Weights of a small mixture-of-experts language model, trained from scratch on English Wikipedia: 11 layers, 4 picks a token.
Below are experts of layer 2 (counted from 0) of a mixture-of-experts language model. Rows are named router (the router's row for the expert), gate (a neuron's input weights, with its number), up (a neuron's input weights, with its number), down (a neuron's output weights, with its number) and show model dimensions 256-383. Each number is 128 + 32 x the weight over its row's rms, rounded and kept within 0 to 255.
After each expert's rows: a language model's description of what the expert responds to. This comes from a sample of Wikipedia text that the model never trained on.

# expert 51
router [144 138 120 195 159 124  92 189 170 129  62 143 116 106 102 165 141 132  84 119 176 129 107 121 150 128 105 132 104 146 124 117 120 102 164 125 154 101 120 123 183  97 150 166 137 179 111  99  98 142 188 195 127  44 138 168  96 111 105 145 150 159  99 117 188 146 100 117 140 160 127 137 135  99 128  96 224 171 144  70 100 147 112 165 110 143 125 100 118 150 143 112 128 210 158 131 114 186 110 104 130 172  77 151  96 145 148 114  99 160 251 168  96  98 157 123 103 204 142 163 166 129  98  70 178 165 134 190]
gate1 [ 99 154 124 163 103 121  99 118  88 132 136 183  96  70  73 111 178 107 100 109 152 170 114 104 110 201  83 100  57  67  89 159 163  97 131 112 114 147 106  93 119  81 152 148 170 136 152  78 139 203 108 135 129 158 156 119  97  83 127 109 130 100 115  87 137 106 126 155 180 134 152 107 129 130  96  63 127 126 166 114  79  96 195 142 121 117  83  78 197 170 145 137 106 130 121 119 147 124 161 113 178 160 142 104 177  99 118 125 148  85 165 151 179 122 133 131 159 177 176 193 143 149 165 155  94 101 127 124]
up1 [170 109 153 113 124  69 140 124 138 126 117 194 152 116 127 137  75  59 160 134 116 114 181  75 186 109  85 133 148  98 132 149 116 169  90 134 124 144  88  80  87 121  89  64  83 111 122 241 133 144 166 128 119 152 132 143 110 152  93  97  88 127  98 123 126 154 147 143 168  87 115  72 142 138 136 135 148 141 145 132 152 126 137 162  76 117  70 129 145 183 127  91 192 159 165 165 131 140  62 146 112 153  89 100 155 102  88  76 126 123 106 129 100 117 123 117 170 117 132  87 119 149 120  98 154  98 190 168]
down1 [135 167 149 100 205 153 153 108 100 141 168 137 135  82 133 114 132 110 139 159  90 108 112 125 140 128 147 111 140 154 103 148  86 160 131 138 176 137 188 136 120 125 114 137 116 103  91 107 136  90 123 129 181 103 142 182 117 121 130 115 130 111  94 100 120  69  94 164 196 129 153 199  83 121 114  94 143 140 106 106 101 160 167 186 142 127 166 150 121 116 177 173 121 139 129 105 178  96 100  66 165 140 131 157  83 166 126 161 117 137 143 101 119  80 107 133 119 147 192 125 159 149  96 148  75  92  98 163]
It responds to: Semicolon and pipe delimiters. Semicolons and pipes between numbers or column headers in flattened sports and election tables, such as Cup; League Cup and v; t; e.

# expert 18
router [163 136 102 167 141 135 216  84 104 104 168 143 128  81 135 135 123 127 150 138 171 173 134 121 106  99 147 167 129 154 112 152 107 122 135  70 106 170 112 131 213 138 145 166 176 115 205 114 120 143 165 134 120 152 190 104 125 162 105 114 100 108 165 104 145 154 146 131 141  50  89 162 133 134  98 125 126 124 142  61 181 153 108 159 123  81 154 117 120 105 191 108  79 185 123 119  84 169 138 107 154 143 101 148 106  88 157 107  55 119 137 124 110  95 133 134 157 155 150 130 163  95 132 172 178 171 123  96]
gate0 [177 141 128 142 127 143 137 178 192 156 141 174 131 154 138 113 124 101 117 147 219 128  75 124 145 123 144  26 139 162 108 128 146 111 107 116 179 101 155 139 171 107 138 199  63  95 126  92 116 205 173  86 109 153 121 110 139 156  81 149 151  77 119 127 170 103 136 110 110 117 111 152 125  95  99 111 120 149 103  89 155 131 149 123 125 139 169 205 129  73 158 169  92  92 118 128 114  69 108  75 151  83  87 141 102 152 103 144 208 139 140 139  96  76 112  96  82  63 139 121  73 107 147 127 149 134 113 105]
up0 [138 216 170 172  95 103 113 134  99 124 136 150  73 123 113 174 137 147  87 167 170  43 184 107 108 165 138 131  89 124 152  88  84  88  50 176 166  96  68 172 117  87 172 120 128 198 128 144 196 132 158  77 153 105 134 135 125 127  98  72 154 124 137 143  79 110 146 157 106 194 154  99 130 146 159  99 151 101 174 110  94 117 167 171 128  90 186  94 106 103 134 139 121 142  17 138 121 137  88 179 147 141 138 173 128 131 170 208 108 161  93 124 130 129 179 101 139 124 130  92 105 166 138 133 121 161 138  85]
down0 [116 184  98 142 137  91 146 163 156 170 116 182 140 141 134 118 130  77 133 192  89  74 146 168 140 116 103  82 113 155 139  78  77  64 129 146 145 172 115 175 118  74 119 134 121 119 156 151 173 165 132 121 108 121  81 170 153 130 134 117 115 124 152 118 181 191 181  91 194 163 131 122 101 131 106 115 119 207 117  82 127 165 143 151  97  68 122 127  85 139 113 150 178 179 132 109 138  69 119 188 122 157  87 144 115  55 112 142 127 157 103 172 146 153  93  83  80 151 139 143 117 157  59 135 149 152 120 153]
It responds to: Personal name pieces. Common first names like John, David, George and word-final pieces of personal names and surnames, such as -ie, -son, -ley, -ford.

# expert 30
router [137  98 125  95 159 153 131 110 112 156 130 101 132  89 141 146 127 126 150 216 130 142 130 137  96  97 168 106 183 179 154  72 108 145 149 142 116 153 111  73 204 117 126 106 155 109 153  95 144 145 112 106 152  95 190 189 141 150  98  95 101 118 157 120 140 107 163 109 197 106 161 169 115 158 183 149 182 136 116 110 150 132  54 137 143 146 125 148  62 133 163  76 115 152 133 138 145  94 129 106  61 105 149 195  88 124 115  61 124 166 136 132  82 109 113 104 160 138 172  78 193 169  95 161 127 105 137 119]
gate0 [131 121 142 117 122 130 140 131 121 107 194 123  89  79  97 102 100  91 109  73 156 111 132 144  82 140 106 156 154 179 114 117 142 153 149 151 138 141 136 200 153 144 195 143 125 124 165 135 105 171 194 103 135  98 130 108 153 141 130 149 140 130 131  77 159 159 117 135 100 160 146 184 142 167 139  80 101 106  18 146 139  91 168 108 149  88  42 166 137 113 162 156 136 121 106 107 116  81 139 142 130 171 119 166 120 145 116 130  91  55 168 112 124  75 136  72  80 180 152 101  88 110 101 187 154 127 111 100]
up0 [ 92 132 172 112  38 122 121 133  84 161  81 199 114 205 103  98 113 125  97 157 160 135 119  99  97 182 128 148  92  73 115 150 194 124 126 116 126 124 145 147 130 139 148 137 141 160 152  86  89 126 115  82 166 169 148 105  89  81 147 116 132 161 149 149 132 102 112  89  90 143 178  92 163 142 119 146 180 137 141  54 161 146 104 140 158 115 193 149 139 113 111 134 119 178 124 127 109 142 139 170  74 142 178 134 207 147 165 126 119 104 160 155  85  98 110 175 153  86 153 175 108  63 117 119 171 107 101 121]
down0 [148 131 142  87 104 201 144 143 111 192 192 154  85  93  93 181 120  83 148  99 126 142  44 117 111 152 100 208 153 102 154 127 113 102  82 105 143 119 115 186 206 109 107 100 129 108  50 137 174 118 168 141  84  91 108 194 162 100 101  89 116 122 148  86 201 142 155 133 128 145 171  69  87 156 110 157 120  72 114  59 111 124 130 141 152 112 108 170 139 106 105 174 128 130  69  64 162 145 114 100 148 158  83 146 101 143 191 153 144 135 146 141  89 146 169 135 127  97 117  93 135  83 154  73  77 162 141 138]
It responds to: Surname and foreign fragments. Short consonant-heavy pieces inside uncommon surnames and foreign words, such as Flan-z, Bort-n-ick, Dela-un-ay, and bytes of non-Latin script.

# expert 63
router [137 127  95 193 157 161 170 125  64 110  74 148 185 105 181 128 122 128 105 147 165 159 104 187  64  88 134 116 132 103 130 164 177  94 100  90 131 108 149 135 149 153  92 130 190 160 142 109 134  88 137 119 152 102 160 140  94  99  85  90  57 136 140 118 156  71  79 153 134 112 110 136 134 187  85  99 161 132 114 110  78 117 153 144 113 128 185 120 143 119 145  88 132 145 114 155  84 166 142 180 107 108 112 119  86 138 165 135 136 180 189 112 125  95 179 156 165 199 124 164 157 181  95  94 138  97 103  69]
gate1 [138 169 147 153  48 125 155  95 115 109 149  99 165 182  86  90 126 137  87 167 144 147 103 189 169  67 108 164 171  99 112 162 192 131 156  89 139 149 138 114 173 147 124 150 124 126  81  96  88 176 153  92 118 169 128 175  80 185  95  77 162 133 157 156 133  94 122 161 165 166 163 128 178 101 109 188 102 139 131  74 157 160 155 113 112 133 180  67 130 126 115 110  59 102 149 151 129  88 142 129 126  80  67  57 119 100 102 137 150 128 170  83 137 150 174 206 175 123 143 152 144 137 100 130  75 150 135 108]
up1 [113 141  85 170 137 127 103 102  82  95 131 130 121  83 170 119 129 115 113  58  99 125 177 124 168 151 131  98 129 145 118 139 212 175  66 106 132  97 151 160 109 111 104 113 174 106 143 169 145 117  77 166 157 162 158 111 106 131 158 117 128 165 182 177 127 137 186 173 135  64 129  44 134 162 112  94  91 107  87 107  86 166 140 188 121 137 114 124  38  96 125 119 137 135 108 140 151 115 173 146 162 112 157 128 105 181  95 138 177 114  96 164 206 176 144 104 143 135 139 110 133 132  66 138 155 163  96 119]
down1 [ 83 106 101 145 129 127 132  81 118 135 135  78 140 116 116  56 152 157 108 155 112  77 113 101 129 132 167 171 123  51 125  89 130 133 143  72 137 106 136 220 115 123 107 148 149 127 149 159 150 105 113  93 117  83 155 155 103 140  99 156 144 139  81 122  70 163 167  81 123 158  84 117 123 117 171 162  83 193 145 189 134 134 112 132 133 101 195 131 112 120 111 160 117 114  95 112 131 146 136 132  68 156 105 102 145 149 149 164 114 102 166  89 132  75  94 146 130 149 115 121  95 116 136 128 128  95 183 111]
It responds to: Digits of years and numbers. Digit pieces in years, dates and long numbers, such as 19 and 18 as century prefixes, 06 in 1906, and ISBN or coordinate digits.

# expert 57
router [126 111  74 187 117 121 121 109  68 112 159 114 182  64 156 150  82 137 120 143 116 160 125 192 111  92 114 136 104 126 122  94 114  94 134 133 117 157  93 128 126 150  83 162 153 146 143 123 133 102 158  99 133 125 142  91 151 132 119 175 128 103 125 119 139  70 138 119  98 140 102 132 104  70 108  84 163 149 141 138 100 137  93 115 171 102 131 135 159 140 157  96  86 121 219 116 125 140 117 119 132 138  69 157  92 106 101 179 161 183 212 166  86 145 151 195 177 157 146  98 160 147 142 105 127 158 148 164]
gate0 [ 68 127 149 142 124 139 150  80 134  97 153 148  83 122 192  98 104  96 133 120 172 149 128  60 150 107 102  87 113 178 206 169 144 208 107 143 178  95 143 133 108 194  97 103  91 141  66 126 152 198 100 165 115  99 126 173 154 123 143 156 126  63 174 113 156 159 143 103  98 172 130 187 188 144 113 161 139  60 185  86 105  86 117  84 164 101 131 150 112 144 157 131 109 110  94 131  98 151  80  98 152 142 145 144  96 167 113 141 150 166 126 143  95 118 121 178 131 147 164 146 141 125 191 108 155 181  81 161]
up0 [129 104 164 196 123 119 123  97 131 109 144 111 165 159 133 108 127  83 146  87 175 140 139  87 108 101 136 196 174 163 121 120  93  93 129 125 123 163 157 175  84 170  63 119  79 126 137 124 148 137 141 155 133  96 115 176 184 101  93 144 112  99 119 110 155 143  82 125  88 167 121 119 156 113 116 112 152  76 138 131 100 160 120  90 207 138 133 139 130 169 138  97 118 183  83  80 147 144 149 109 115 124 109 163 128  85 122 172 107 103 117  64 134 114 133 110 101 147 139  87 114  53 143 161 179 114 171 112]
down0 [101 138 120 178 162  81 110 115 166 120 110 132 124 130 169 105 177  49  92 218  87 168 109 110 114 136 123 118 172  84 136 167 132  96 109 131 174 125 145 130 101 127  82  97 166 109 142 141  64  97 160  93 138 148 107 103 128 139 163 118  80  89 145 134  57  86 182 147 101 146 134 139 135 119  76 125 123  71 168 143 134 135  85 124  89  75 148  98 215 148  75 114 115 152 154  48 148 173 106 112  97 118 115 107 139 115  92 113 131 148  99  75 180 127 160 133 123 147 125 142 102 185  67 165  67 177 124 106]
It responds to: Capital letters in abbreviations. Letters and pieces inside all-caps abbreviations and codes such as NATO, ASALE, CYP and USA, plus digits inside years and numbers.

# expert 7
router [118 111 118 155 191 127 135 157 115 113  82 110 127 143 106 154 110 116 125  86 104 181 173 208 125  97 130 139 160 122 159 112 114  79 141 129  88 128 179 120 155 178  82 139 159 113 183  85 154 136 196  84 123 100 161 136  79 115 103 124 128 145  97 190 148  76  56  94 160  85  86 177 125 187 108  60 144 107 123 157 100 134 108 169 155  99 140 113 157 157 112 112 108 105 119 171  93 132 124 113 113 147  65 148  69 128 165 110 144 131 164 118  62  99 139 202 156 209 147 146 143  80 154 159 101 126  95  70]
gate1 [145  93 127 153 158 177 118  63  91 137 119 163 100 107 130 119 116 189  88 133  89 173 128  98 100 149 152 138 150 101 120 148 138 171 121  96 140 122 114 135  85 155 110 118 116 149 153 159 130 138 134 125 152 106 149  87  94 181 152  87 137 183 141  41 146 118 121 175 148 130 131 145 144 144 112  96 136 134 192 178 107 174 103 127 137 141 172 147 107 109 140 109  84 132 105 149 164 103 141 136  95 121 172  87 170 185 180 160 124  69 147 144 144 146 104 103 130 152 198  53 131 109  66 168 166 133  37 110]
up1 [152  79 107 105 150  91 147 105 111 119 133 131 159  89 113 143 119 141 141 135 169 142 201 161 143  64  74 122 178 105 161 179 118 147 163 202 133  89 130 133  85 116  77  41 130 110 103 100 135 168 108  90 142 159 110 104 156 153 132 194 141  95 166 135 143 174 146 102  89  97 116 145 151 161 147 112 115 118  65 147 105 164 143 102 145 100 136 103 105 107 120 146 124  46 148 152 129 134 125 127 105 108 145 127 137 110 136  82 144 143  92 154  96 152  75 128 113 152 159 186 146 184  89 137 158 130 107 156]
down1 [117  71 164 123 159 107 103 130  94  90 124  89 115  97 149  39 125 196  65  96  68 130 194  99 151 137 155 127 161 111 132 133 149 132 123 126 126 129 151 150 147 111 156 130 134 143 152 157 122  99 122 114  37 135 119 122 137 155 112 158 112 188 103 188 121 164 111 120 123 170 145 156 100 132 129 154 126 161 139 124 113 133 144 108 114 118 110 151 132 147 110 126  98 196 126 117  96 112 131 171 120 169 108 103 119 130 125 126 166 125 137 176 114 134 174 101 129 139  79 131  87 120 126 116 166  96 162 190]
It responds to: Digits in tables. Numeric digits and number pieces, mostly inside tables of scores, votes, results and measurements, such as 0, 3, 25, 1–2.

# expert 5
router [135 151 128 132  69 146 155  62 107 141 100  67 143  94 169 125  84 131  80 139 148  96 113 115 126  80 136 155 134 107 130 162  92  87 121  78  89 175 169  85  97 119 133 202 165 121 110 149 148 131 152 165 155 122 144 139 117 120  93 110 132 105 201  87 138 111 108 112 151 142 164 180 108 172  97  96 163 126 143 103 118 132 100 112 130 129 131  60 102 141 101 168  66 134 168 136 135 190 147 164  98  89 145 133  76 141 102  25  26 121 117 139 136  41 172 118 158 162 197 112 178  93 155 156 138 154 103  91]
gate0 [160 117 173 106 140 148 163 139  89 163 180 135  72 117  80 112 126  63 198  85 167  97  98 147 107 120 128  90 136  70 155 129 143 164 156 144 200 145 117 112 100 144  53 127 109  81 152 101 199  87 108 165 134 151  80 145 126 145 137 113 167 188 117  86 127  98 102 123  96 187 170 126  72  94 146 103 114  90  75 116 142 131  58 142 179 160  91  83 146 182 105 117 193 111 156 191 105 158 111 121  78 122 161 135  90 161 112 121  92  94 170 166 149 132 158 135 127 136  84 120 165 124  79  96  78 169  96  92]
up0 [119 118 148  41 136 124  70 129 157  81  97  80 139 129 140 101 134  88 197 106 104 131 165  81 149 112 123 113 136 129 122 143  96  50 166  99  99 126 194 152  81 189 130 107  98 137 144  75 105 135 112 126 173 164 183 178 100 101 139 103 111 207 132 154 145  95 163  81 115  94  96 134 171 120 107 152 215 171 122 133  67 154  89  70  89 151 147 118 160  55 151 100 116  93 127 162 140 157 118 136 149 176 167 151 137  64 172 147 158 146 194 113 118  82 155 148 122 196 101 154  82 105 117 136 159  80 105 117]
down0 [105 121 135 176  93 180 170  97 127 139 145 156 174  86 126 115 117  89 144 220  95  99 149 142 165 116 134 107 104 187 141 155 108 108 111  62  89 155 106 176 149 141 147  94 110  92 169 128 113 127 157 169 168 135 130 128  91 120 183 158 101 207  25 165 141 130 130 139 121  90 106 167 188 154 110 148  92  74  74 113 114  67 173 100 140 127 133 112  70 105 132 146 117 115 114 131 124 147 134 134 121 161 167  65 152 240 133 107 100 116 103 158 119 130 166 137 145 132 167 161 109 155 142 106 159 111 128  69]
It responds to: Foreign name fragments. Inner word pieces of non-English proper names, often accented letters or Slavic/Spanish syllables, e.g. Roc-í-o, Lj-ubl-jana, Gutiér-rez, Ok-in-awa.

# expert 39
router [ 99  91  79 152 117 139  92 145  91 133 118 177 119  92 146 156  72 109 137 150 146 131 153 137 158  97 127 167 139 102 156  76  85  88 150 170 115  99 204  97 151 180  64 122 125 166  82 110 156 129 119 112 115  83 139 169  80  49 111  96  87 107 132 119 192 185 156 138 118 100 100 105  96  62  94 126 194 148 138 111 151  85  99  97 106 153  72  42 109 115 146 120 107 176 142 131  79 150 114  79 111 203 110 161  82 108 157 127  69  80 123 162 113 127 167 179 168 186 173 162 123 171  98 137 124 116  79 107]
gate0 [153 120 125  67 142  92 184 144 110 128 159 152 120 175 134 136 135 123  96 156 154 136 152 109 154 115  61 147 135 200 113 118 137 104  94 144 104 121 105 102 103 182 137 141  91 100 116 108 100 133 162 144 104 181  71 121 164 139 150 137 124 199 119 124 141 133 162 138 104 126  86  72 151 124 140 101 153 167  91 127 103  90  89  66 128 166 172 122  97 121 133 121 167 183  92 178 117  95 115 130 122  86 168 116 121 107 140  79 170 159 169 114 109  72 125  88 159 148 130 111 116  75 125 133 140 124 156  85]
up0 [138 177 190  91  77 127 135 165  82 136 141  99 149 186 108  99 166 130 114 157 208 172  89 119 128 184 144  87 160 146 129 120 144 158 123 185  91  80 111 112 145 116  77 148 124  89 111  55 132  81 169  91 148 202  63 142 134 187 102 142 121 118 146 155 129 105 146 133 102 121  85 102 112 126  76  82 187 133  89 109 187 152 148 103 147 158 129 145 129 109 128 115 158 164  83 100 116 109 157 100  88 119 176 142 135 106  79 102  60 108  73  85 123  68  44 133  85 130  93  97 136 108 134 154 177 152  58 104]
down0 [175 143 184 118 106 186  54 173  86 130 139 149  94 152 102 176 101 109 158 109 132 163 106  89 139  86 156  95 112 130 143 148 218  91 119 154 128 114 162  64 111 115 105 170 129  92 100 134 115 119  94  82 164  86 132 106 149  96 168 130 159 139  68  85 165  68 138  99 108 117 131 136 110 160 117 111 140 134 110 146 122  47 178 131 132 129  93 163 144 167 180 119 186 132 112 131 204 102 106  82 186 118 110  86 164 150 113 134 149 162 138 175 140 180  97 148 130 146 119 139  55  75  87 169 136 148 105 100]
It responds to: Field label colons. Colons after labels in infobox-style lists, such as UK Parliament:, Order:, Hungarian:; also pipes, semicolons and dashes separating fields.

# expert 26
router [114 133  99 154 147 134 210  98 134 131 127 116 111 114  77 152  88  98 120  86 107 136 129 119 163 110 124 171 160 171 127 118 108  84 118 146 148 122 152  60 179 139  94 150 168 148 145 119 161 118 169  75 137 153 142 140  79 130 112 133 122 119 105 192 166 172 129 111 125 148  54 171  98 145 105  86 158 149 171 141  60 107 126 147  69 138 173  76 148 140 156  77  77 139 148 115 106 165  92 142  63 185  51 145 115 128 142  90 127 111  92  77 128 141 124 182 133 148 181 154 117  82 138  95  97 137  88 138]
gate1 [136 171 108 141 141 131 132 111 134 135 110 151 106 101 119 186 111 120 126  79 132 139 153 226 153 135 138 124 143 134 111  86 115 118 121 106 133 127 133 168 139  94  84 131  99 153 152 134  71 115 159 109  79 150  96 133 158 135 143  91 111  59  97 118 109  96 158 151 131 101 161  95 178 172 133 101 132 118 122 157 171 152  84 175 196 136 120 190 104  95  99 164 127 152 107  77 141  93 159 157 117 110  85 120 124 151  66 152 180 144 108 144 140 121 140 144 138 154 128 113 113 130 115 120 107 108 166 133]
up1 [106  74 105 135 165  94 129 149  97  80 104 137 128 111  79  72 140 134 165 120 174 138 107 133 102 157  74  93 173 151 131 123 130 136 129 108  94 100 147 144  62 114  85 164 111  86 121  69  60 140 139 131 172 128 126 118 178 118 125 128 104  36 131 110 153 123  51 163 119 134 133 101 154 124 107 125 155 124 138 203  58 106 149 190 122 166 132  97 137  91 120 137 109  69 119  49 128 146  79 134 138 137  75 132 100  90 167 128 102 114 116 130 102 140 197 141 137  62 162  99 155 118 152 116  94 162 106 155]
down1 [124  76  96 108 121 130  72 117 131 183 147 151 143 119 139 162  94 162 128  80 172 134 114 141 132  90  90 178 106 139 123 181 112  74 160  78 140 130  83  38 121 118 168 109 108 149 177 112  58 114 145 157 149  53 132 144 128 151 133 129 125  97 168 180 166 134 135 182 147 149 130 132 154 142 164  64 125 148 140 167 136 121 174  47 138  73 167 172 107 174 124 133  62 116 125 112 143 126 126 157 144  93 109 106 131  94 117 149 150 120 123  60 187 192  84  80 108 125 100  77  90 129 185  91 127 144 108  88]
It responds to: Leading numbers. Numbers opening a value: coordinates, table scores, population counts, ISBN prefixes and spelled-out numbers like seven and ten.

# expert 16
router [134 139 114 153 163 112 144 117 121  74 156 135 104  98 138 119 134 129 112 145 134 131 168 195 139 144 158 161 142 115 132 104 122  39 202 124 121 132  85 122 128 149 115 195 146 134 179 102 133 140 225  95 125  92 132  95 151 109  93 133  79 100 184  80 128  97  87 125 130  56 111 158 119  76  89 130 145 167 169 115 134 172  40 142 122 148 211  78 118 132 149 107 107 152 162  95 133 176 148 123 159 191  99 123  96 150 133  89  98 119 111 140 125  58 153 123 200 119 108 160 156 159 118 158 153 172 112 120]
gate0 [106 197 120 181  70 158 137 148 188 147 139 125 170 103 139 125 104 121 168 173 100  96 200 136 115 161 151 108 116 133 142 151 118 149 173  98 163 188 189 144 151  83  92 105  82  98 114 109 164 155 143 159 103 147 130 143 127 138  98 151 116 126 168  80 141  81 173 119 187 137  55  92 105 118  84 147  62 123 111 168 128 114 157 139 192 129 135  94 137  79 141 163 155  81 104 121 125 149 132  91 108  92  89 151 141 170 140 139 147 103 135 133 197 108 150  97 154 153  96 173 130 137 163 132 106 105 165 184]
up0 [165 143 160 135 169 157  80 146 151 113 147 149  96 128 170 139 117 100 113 112  75 135 109  76  58  81  98 166 115 127 121  70  98 145 106 179 127  78 152 121 129 118 128 137 191  86 154 142 179 129 100 130 207 126  98  74  91 121  84 162 113 157 100 165 165 103 174 115  88  60 114 158 127 147 132 143 103 168 177 140 144 135 158  97  75  96 100 141 100 144 100 167 133 113 130 100 152 173 125  96  92 131 161 179  32 136 117 182 156 102 119 106 142 145 122 100  97 147 135  84 153 143 139 117 151  40 129  91]
down0 [ 93 100  74 125 134 126 152 111 103 114  70 107 152 159 147  95 193 122 113 130 140 172 132 154 150  85 105 184 191  54 123 100 195 159 143 118 116 185 119  99 118  95 153 157 168 151 135  94 154 140 116 170 130 142 165  83 117 115 131 105  91 161 111 148 201 107 119  65  83 121 123  90 136 113  63  68 124 169 142 125 116  79 120 153 174  88 122 121 144 164 148  99  94 116  97 227 152 142 135 112 161 109  82 180  68 158  91 175  80 154 158 147  86 118 107 151  91 178 110 133  94  97 154 138 139 122 150 152]
It responds to: Name and place endings. Final pieces of surnames, place names and taxon names, such as Svends-en, G-hana, New-ton, Cymindid-ina, plus whole names London, China.

# expert 59
router [180 131 124 166 100 144 124 145  61 112 185 128 138 139 141 198  95  68 123 155 130 148 136 118  78  68 138 121 160 111 156 117  70 109 102  84 123 121  97 137 142 131 101 150 207  98 164 120  81 156 187 131  85 105 126 155  75 118 100 143 118 108 175  69 124  81  94 103 130 123  92 139 124 181 128  96 174 103 155 115 139 116 140 138 132 132 154 162 157 109 126 129 121 105 129 119 121 193 143  93 125 145 129 133  88 131 166  68 120 112 124 102 110  77 154 127 158 136  91 171 204 152 165 150 121  89 112  98]
gate0 [170 111 154 130 106  86 131 142 122 127 130 132 135 100 120 119  27  92 125 189 140 148 116 141 187 119 115 124 155 114  96 127 134  80 170 122 143  78 135 131 183 108 192 178 176  62 126 139 138 151 159  68  87 174 156 136 130  30 137 101 185 129 115 128 126 154  88  91 106 104 131 107 109 213  94 158 115 143 119 143 146 131  91 169 113  89 120 114 118 195 116 109  86  98  58 132  76 137  91  88 145 102 137  41 122  82 114  90 166 119  93 155  92 158 104 117 118 135 100 120 130  40 177 125 103 191  97 102]
up0 [117 159 107 108 153 124 108 110 141 145 161 166 102 108 150 141 156 123 151 148 169 153  95 139 127 163  93 151 123 150 102 155 114 161 163  84 101  91 138  79 128 140 144 106 134  77 122 131 163 121 110 103 234 127 147 109  68 152  95 152 137 172 184 206 139  64  75 115 151 109 118 136 156 194 135 102 115 127 128  95  84 138 139 131 158 104 189 146 118  98 127 139  75 177 142 171 132 148 130 142  91 172  85  89 149  58 182 164 174 118 154 159 169 192 123 113  69 113 174 133 135 109 163 141  97 131 132 122]
down0 [ 89 103  76 167 138  73  78 131 130 124 125 121 163 136 153 119  90 126 122 169 149 158 143 120 169  98 122  96 127 117  94 188 115 158 128 157 133 119 168 140 124  44 155 104 106  55  76  87 163  82 139 143  72 182 155 144 132 215 137  69 152 192 110 132 141 152  85 109 143 128  82  84 109 157 146 116  98 171 165 129 184 110  93 116 176  76 146 124 162 120 148  59 111 133 120 130  66 145 111 152 114 136 145 126 135  99 125  55  86 137 122 142 129 114 122 103 124 158 115 130 140  87 108 161  96 108 130 123]
It responds to: Asian transliteration syllables. Syllables inside transliterated Japanese, Indian, Arabic, Turkic or Chinese names, e.g. Shaky-am-uni, Saw-ai, Mis-ato, mu-gh-am, Aşgab-at.

# expert 14
router [102 107  50 178 123 169 164 129 115 126 127 100  81 107 151 153  52  53 128 146 143 133  96 120  97 105 121 139 149 158 162 122  94  59 148 146 145  91 103 118 206 148 114 149 152 169 136 126 163 147 141 109 102 124 138 116  98 113 109 177 102 157 108 148 165  91 120 175 159 177 151 141 188 120 143 107 147  73  94 119 158 168 137 138 104 154 170 131 129 115 169 115  93 136 126 153 108 152 102 108 128 121  79 157  75 146 142 101 163 195 131 205  92 117  91 152 183 175 132 129 153 142  97  91 154 134 111 200]
gate0 [124 168 123 124 126 124 167 142 119 146 157 105 109 141  83 112 151  83 128 156 111 132 108 154 110 142 150 102 149 131 134 159 123 152  97 153 111 104 123 134 120 203  79 156 114 152  93 126 186  85 122 145  64 123  84 123  52 152 111 128 152 200 115 165 120  70 137 134  97 149 162 107 192 100 164 119 143  73 136 141 116 156 172 159  83 129 112 136 129 206 130 136 178 130 142 123  57 161 113 129 104 190  71 142 110  83 125 136 123 161 182 156  88 118 130  99  89 125 113 189 190 153 185 111 151 118 195 167]
up0 [ 90  90 162  94 170 110 148 116 166 163 125 127 100 154 150 135 110 172 128 150 108 139 117 147 111 123 142  78 111  79 144 110  82 135 160 100  91 117 152 128 106 190 148 142 120  84 117 179 127 172  89 137 116  95 135 147 122 173  92  40 116 142 107 171 118 116 105  58  89 136 122 110 202 120 118  71 108 142 189 149 119  81  77 121 137 186 128  99 133 178 126  87 103  96 147 176 162 157  76 111  55 102 156  82 103 153 111 118 174  81 114 100 136 151 104 122 180 123 136 114 119 163 158 169  93  94 107 194]
down0 [141 137 116 118 107 165 166 109 142  35 227 155 115  99 103 174 109 121 166 121 137 129  99 167 166 106 129 144 156 113  71 122 126  59 126 122 151 108 132 105 130 154 106 118 101  94 133 113 108 138 101 111  97  97 105 141 185 120 143 171 113 109 141 103 148 139 122  68 153 180 132  95  99 118 168 104 169 129 174  86 170 114  26 112 134 133 140 141 124  93  92  58 145 103 148 188 106 137 142  98 100 149 144  72 156 139  80 124 108 117 115 180 143 148 133  86 190 108  12 119 118 129 119 143 130 117 102 155]
It responds to: Mid-word fragments. Lowercase pieces inside rare words and names, especially taxonomic Latin and place names, such as Chesapeake, Verit, Kaleidoscope, Boehner.

# expert 0
router [ 93 170 118 204 158 128 147 133  93  95  82  46 170 102 169 113 119 121 102 120 127  81  97  99 123  99 120 154 160 124 138 148 140 134 115 133 125  51  39  79 162 107  59 171 186 168  84 103 117 115 106 115  93  99 132 107  60  80  82 147 138 160 139  99 106  60 136 133 148 127  92 132 189 142 100 114 174 174 163 128 133 102 166 141 140  75 158  84  41  55 173 111  72 150 143 123 126 129 109 103  82 162 121 117  90 149 112 148 128 145 151 132 147 102 134 129 194 145 139 168 171  92 106  75 160 100 130 164]
gate0 [102 101 120 141 108  80 148 159  79 163  94 119 107 110 115  97 145 162 130 157  82 105 127 101 198 113 179 122 131 118  97  98 104 186 143  58  87 153 127  93 145  74 128 130 118 127 138 148 143 156 147  96  76 126 123  95 124 171  99 101  88 124 147 186  98  92  68 167 103 139  54  94 122 117 119 135  96 104 126 109 167 143  98 114 111 118 143 129 166 118  91 166 129 106  89 137 134 159 152 118 144 153  65 149 132  99 102 131 128  84 138 153 193 179 132 140 179 146 122 137 144 135  95 159 124 171 173 114]
up0 [109 112 133 132 162 224  95 132  74 124 104  91 150 147 112 125 144 142 114 116 130 137 105 179 131 153 109 161 150 185  57 172 139 137  72 157 134 170 158 136 171 203 151 131 105 189  69 114 144 102 137 140 131 118  83 137 137 130 126 151  46 153 191 215 108 120 113 150 131 126 158 120  94 139 105 197 150 145 134 160 101  93 116 165 131 148 129 118  71  80 161 150 128 149 177 116 159 170 166 141  99  97 167 127 131 119 143  88 113 125 130 151 154 164 141  56 146 128 116 119 128 121 140 130 168 101  88 140]
down0 [178 126  77 155 132 145 155 128 167 118 169  96  83 115 167 132 108 155 126 188 109 194 168 191 125 115 110  94 117 175  97 173 107 143 105 120  80 119 179 150 149 107 121 129 146 173  73 102  95 106  63 214 113 122 183 160 123 131  93  96 153 146 115 144 122 114 102  87 128 138 141 124  80 147 169 128 164 141  96 113 168 110 132 137 100 132 144 115  95 184 123 138 192 178 148 135 105  84 114 109 109 173 162 146 131  98 146 128 140 136  94 112 110 253 128 107 143 141 143 173 118 139 126 111  80 133  93 125]
It responds to: Century digits and place prefixes. Year-opening digit pairs like 19, 20, 18 before the last two digits, plus place-name starts such as New, Hong, Ul.